Experts of a small language model.
Experts: 40 experts in each of 4 layers, 512 GeGLU neurons an expert, 1 pick a token.
Training: 901M tokens, 6871 steps.
Below are experts of layer 3 (counted from 0) of a mixture-of-experts language model. Rows are named router (the router's row for the expert), down (a neuron's output weights, with its number) and show model dimensions 80-159. Each number is 500 + 40 x the weight over its row's rms, rounded and kept within 0 to 999. Numbers have three digits each.
After each expert's rows: a language model's description of what the expert responds to. This comes from a sample of Wikipedia text that the model never trained on.

# expert 11
router:478448569561558472447455509523440526519481506554538451575486493509542551479547575571477536472542540460558510461477479552502534524490521534417441501487469531477438524563484530486574508477517440564488545489489514555480499500486516446462530546
down0:521489541483526542494462522460546464439547471503476522533409481502602491514416514500544509568531569494478537553533546514540496445419525499511465472503501486547502428533486540482538500511512508506524557475493559485443482531459616481534461492
Description: Prepositions following a verb or participle, such as for, to, with, including, against, often before the, a or his.

# expert 20
router:489483576523529531421487459526429539480546502520493456551537444459515529531545532466534462501515543470534581499507388526532489544541482467474565529540562548498500560489485410498498488475445557567509504505497533477515503487448397492466478458
down0:535483578494473442490486442484537430454517462422503481494582548499467484520495536508508491455459490570509404469491473456509533549507434424507434476499453503415496472447511510497537438498527495571528571418535484424590531528550560496554481479
Description: Field names at the start of infobox or table lines, before a colon, such as Location, Born, Date, Capacity, Opponent, Total.

# expert 22
router:415517537504562459531511471478448510534474484468575450511542517439520496503507475560459529474545546519499525501528383475566499469463507475542572490506483549471482563476478467479479485452462476542487532519458525465532467456474482498516461514
down0:497506572498505478588470475568534544556538500510486440477502505437465580528480535456549532555474501577555535509529449438453614445525431494504523436516499494512516529550466437525524558521499489548479546476517518461499512466543538545499456493
Description: First pieces of split words or names after an article or preposition, like l-intels, rec-essed, ad-, ref-, C-iudad.

# expert 14
router:515465508529528475468509540575456531538445437427548441557537503533531560457494447522555484457489533475498497487455537433548527463446467507520510500538542484439523585516501466434473421510492515493495473562450569443436503432483460525456434460
down0:472455533496501488517473467575490462465475488487521508472501483499486587474489541480456470516637451468513510533607400507482561458584484570504507606511462456499485460464496576463544509534487461427533419581491498500577526509498473519528483496
Description: Colons after infobox and list field labels (Running time:, Genus:), plus dashes in track lists, degree and minute signs, and per.

# expert 25
router:383481485555536512482549439506500515513531525502521477492536432496480469500476565469468536538461564471464505461561551481549519441486523571504559542496579520513457507556513480482516478510437551458458537466511497434466538509486479522483456473
down0:467549525555546499474525516472518512548489591482492487460445468494554542535512475513470498574522485574459358514541507451489492501501449505584594510533506494473472410489487503523494488495489518402470398589465525520507519460509520384515489416
Description: Slashes in coordinates and stats (73/13), initial capitals I or U in Spanish and Portuguese names, and comparison words like than, about.

# expert 17
router:432405438604542455509451506542446440469500517546507468467528531545534496447468495534503571505466473511518448504506437495499492531412534547474528546547482482485473559500458489473545480521459494526461562584518489449570534501460462426497533546
down0:566502608444458511531605479497460525533556524535458579466540493462514475567569440451503563524448456467470524581475481482578524492523459512585563480544458493502515541449481529491572521464532529485500470450512438585512528463502558508503487541
Description: Consonant-plus-vowel syllables inside non-English names, often Japanese, Hawaiian, or Slavic, such as Tahoe, Honda, Bugatti, Lahaina.

# expert 36
router:475486492527463498490480529527514485508466453484522460556497478536538502442472517483455512480575452561568539486464382537492506493520469545443518527602433532454459505444452390471543508514455568481469553593485499476479461481475457488514518497
down0:535531463535480521488540551496478542509478505472474541517542516541535496519450449531478488434499488475518468449524512558514525591546528504523460498522521487438453530548463509494561501448473472474498527408511537484477549614507494546553515469
Description: Job, title and office words in biographies, such as Minister, president, director, politician, critic, plus apostrophes and pieces like tor in gubernatorial.

# expert 28
router:503465509495539454493482467523458531424497473477514457563532510527533521527572504557529566455516469466532546489488405487551545470497433472449501493583523537500525515498478469478479499477439493514456542550447495461441522524450485505462488485
down0:518503411429582498476481601508562477454477422505473547476460460473506491497522512478512463530486497452553516508497470453558450500516537474488485502497550461402503454486523544464488520493494425506529431459578471529465428541467514481496544569
Description: Common nouns right after the or this naming the current topic, such as role, election, season, film, final, case.

# expert 37
router:465461522514556439517496449537498578496483495557481505517539452503534502439520479448433545495503459458539573434494426566612582485447507485432466510583492504466566538515453486481534498442479482507445542511431531478472497489503463474509528551
down0:571438438548555474515560498525506521495490526552510503577451470558546528476515417465502510484534511526492535556480513487513503549465443477457562560468484519527424432574480472508431441414461518503415504513442445503498496554508496487434505592
Description: Short base verbs and word stems before inflections, such as read, open, head, meet, set, plus bl-ind and bo-ld.

# expert 5
router:508398486559483434477521492518521488561460514512517462474530488522618484470544502546449535426501519514536535478467494554497502532447518563524499523484571552510511569501493487469500465509502511513506481481543507511497487430492447509469501470
down0:463519595480454470475449417516508455450566511517588468508442445513493510552489456518515415469514411498474468522544508527493560439517416464491526538563505537492514415469486523546483523447491495477570511505526511573532481478491514512435416517
Description: Rank labels and Latin name pieces in biological classification lists, such as Genus, Family, Species, idae, and species epithets like e-.

# expert 38
router:480442535545490462459490482583474458536517415513491489591597456568485569480564515500534483537494478456620525504560499509554602468424485559501534497608534509429460536485502464494577487513508479488490497481368500416500494458463502476486507563
down0:488418484451537482548458548528503469498454513506616437402459477553536447512512474489542420508461518501459511565412437502533532498457502485586502545521512553452496587469510539518496547488547530504514506461463487563548485497569480609528548524
Description: Opening pieces of words and surnames after an article or name, such as so, un, conce-ive, Du-dley, Po-ugin, tri-bal.

# expert 7
router:495457483513532488460538561562455522502495480476576460572560466502549521526554540546511547474506525501564481508514497528478480491505413482391496496479542548515476486515431506427465452477412509507520520509492502478512498499470498466416454530
down0:533517436566511541520522555432520434446501461533437502484504496488540428452467525464551428481472524480509571519501425466495486496554479488493539577610470515563519548470489511465572511515516463451600533459461517635499482455535504525558512434
Description: Pipe separators and line-initial dashes or bullets in tables and lists, such as the | before a country, position (MF) or party.

# expert 8
router:503458490543504461469496529522438540600490479533500501542504445473509505528466545505465513459555502579539532493518419583555575497432477555435541532486571496464443490545537509485445497451506451460553521553511555505475511480485465436477472540
down0:545539417476441457517457493485472563475502481541571461482522509543483482493472531455464471562457457463475455502447463514462525455537509485497453546473502477510508520492578515487485463501509466549450482485468592524529478452558536510463515543
Description: Forms of be and modals right after a subject (was, is, been, would, could), plus adverb endings like clearly or traditionally.

# expert 1
router:437571513500551525500600539595462527485508427475491458523525485547535498377464477447403544446518548510488512421515437506513548486486454510484511542543549497515465508484439495517521512497431492518531547596536488568488433463486429405473550435
down0:476446484480504511491524485468526515514464503535530535540486505499572486471491453514467515493509429502511479500518530488505559486458541484500534464576518521584516573469490585527462480561524472533514475491496472554464499498562562499472490541
Description: Short word pieces inside longer or foreign words, especially t in LaTeX \sqrt, plus m, im, am, um, ea (Blenheim, endeavour, accumulate).

# expert 15
router:426452470553570550541523469532490499435451464470513431539441435498436556451494584497455531417521535521518448451474450480497543420522486554510525507512471618449574546500450450501497444498409550505440521503479495522520529494479514477493524470
down0:469483517490485432495444493499500434513489488543611525448517561547434512492493528558465514441478543474527556485466495521549498520537499492457492472436449450468524437520464535436499439489478476565516536518551550510523492510465485610524529442
Description: Single-letter or short word pieces like e, n, o, en ending or inside foreign, often French, names and words (Blaise, Créteil, Tango).